Below are experts of layer 3 (counted from 0) of a mixture-of-experts language model. Rows are named router (the router's row for the expert) and show model dimensions 280-319. Each number is 50 + 10 x the weight over its row's rms, rounded and kept within 0 to 99.
After each expert's rows: "mostly gets" lists some tokens that are sent to it at least half of the time. This comes from a sample of Wikipedia text that the model never trained on.

# expert 9
router:42 59 50 57 57 53 47 54 61 58 52 58 49 51 63 50 24 55 49 55 58 52 60 61 42 48 27 54 44 30 55 65 63 53 54 50 49 55 71 91
mostly gets: " between", " against", " about", " for", " into", "ation of"

# expert 8
router:47 51 43 53 64 54 41 61 61 47 44 41 44 65 60 38 59 58 49 59 56 38 56 43 70 60 49 72 44 47 61 65 49 36 65 48 42 46 52 48
mostly gets: ", and", " and", ", the", "),", " and the", "s,"

# expert 11
router:65 44 63 60 35 48 49 68 59 59 51 53 38 55 72 46 45 61 59 49 61 40 44 47 54 63 50 49 46 46 65 56 47 48 61 40 47 57 56 47
mostly gets: ".", "s.", ").", "S.", "\".", "es."

# expert 10
router:56 63 48 37 42 54 61 46 58 53 32 51 38 39 54 46 49 54 52 51 52 48 48 58 42 54 43 50 65 41 47 41 72 38 47 51 55 37 51 67
mostly gets: " =", " ==", "==See also==", "=", " place | ", ") ="

# expert 5
router:49 49 42 61 48 59 40 46 57 50 50 53 50 54 41 64 62 58 44 46 55 41 57 52 39 49 66 63 60 54 42 47 40 28 52 54 59 45 47 62
mostly gets: " Lem", "rich", "gr", "wagen", "key", "mon"

# expert 15
router:59 46 48 36 59 52 54 37 46 65 49 60 47 44 57 38 59 42 53 49 59 76 49 58 52 57 39 61 55 46 34 56 55 52 61 46 64 36 61 74
mostly gets: " Congress", " son", " County", " family", " governor", " prison"

# expert 13
router:57 58 39 49 30 46 57 54 58 51 49 55 56 59 44 53 39 56 37 68 41 42 48 55 48 68 33 50 58 55 53 47 64 36 53 43 52 35 53 56
mostly gets: "1", "2", ":", "0", "11", "786"

# expert 2
router:60 52 37 46 51 46 44 56 61 56 54 59 45 62 55 56 53 47 46 53 55 48 51 61 51 38 47 77 45 41 58 51 71 40 56 39 44 40 67 47
mostly gets: " is", " was", " are", " also", " were", " has"

# expert 1
router:51 52 47 57 37 47 71 55 63 52 46 43 45 59 41 53 49 44 37 35 58 49 35 42 41 54 36 54 42 49 44 53 50 46 59 48 48 56 63 58
mostly gets: "uck", "onnie", "atter", "arl", "abb", "lad"

# expert 4
router:53 54 47 61 35 75 63 49 60 53 57 55 50 53 59 40 55 46 37 39 53 53 57 40 50 42 53 50 68 38 58 59 49 49 54 61 36 52 56 61
mostly gets: "%", " million", "% | ", " his", " km", " her"

# expert 0
router:58 45 39 48 39 50 57 75 47 66 56 57 38 42 55 51 55 42 54 38 41 33 46 55 56 47 51 62 53 53 48 68 55 40 66 48 47 38 66 44
mostly gets: " (", "\" (", "(", " (S", " (born ", ") ("

# expert 6
router:46 47 51 47 33 49 58 48 49 63 38 46 46 69 49 42 54 50 52 70 40 63 49 52 26 67 52 66 65 28 57 51 62 54 69 47 46 36 49 47
mostly gets: " second", " third", " First", " final", " guitar", " fourth"

# expert 12
router:44 58 48 56 43 53 44 58 62 64 42 51 36 44 58 40 48 49 38 56 36 45 49 60 58 39 39 59 43 49 44 52 48 43 59 61 16 52 46 71
mostly gets: "ches", "ius", "osis", "rix", " et", "ments"

# expert 14
router:48 43 49 67 54 45 60 53 62 43 42 61 39 64 61 49 53 40 51 59 41 31 60 43 43 51 69 53 48 54 48 60 49 40 61 65 46 53 61 51
mostly gets: " ", " \"", " $", "In ", " In ", " of "

# expert 7
router:38 59 36 60 49 52 53 34 61 53 38 57 44 58 54 43 47 60 54 59 53 68 36 71 36 42 63 52 42 37 42 47 51 42 62 42 49 55 48 64
mostly gets: " At", " In", "At", " By", "TA", " July"

# expert 3
router:50 41 43 68 51 53 52 38 60 50 47 55 36 70 56 38 54 47 34 53 49 42 47 59 51 50 57 67 32 50 52 51 50 46 51 54 46 59 54 48
mostly gets: " L", " Gu", " of L", " l", " S", " of C"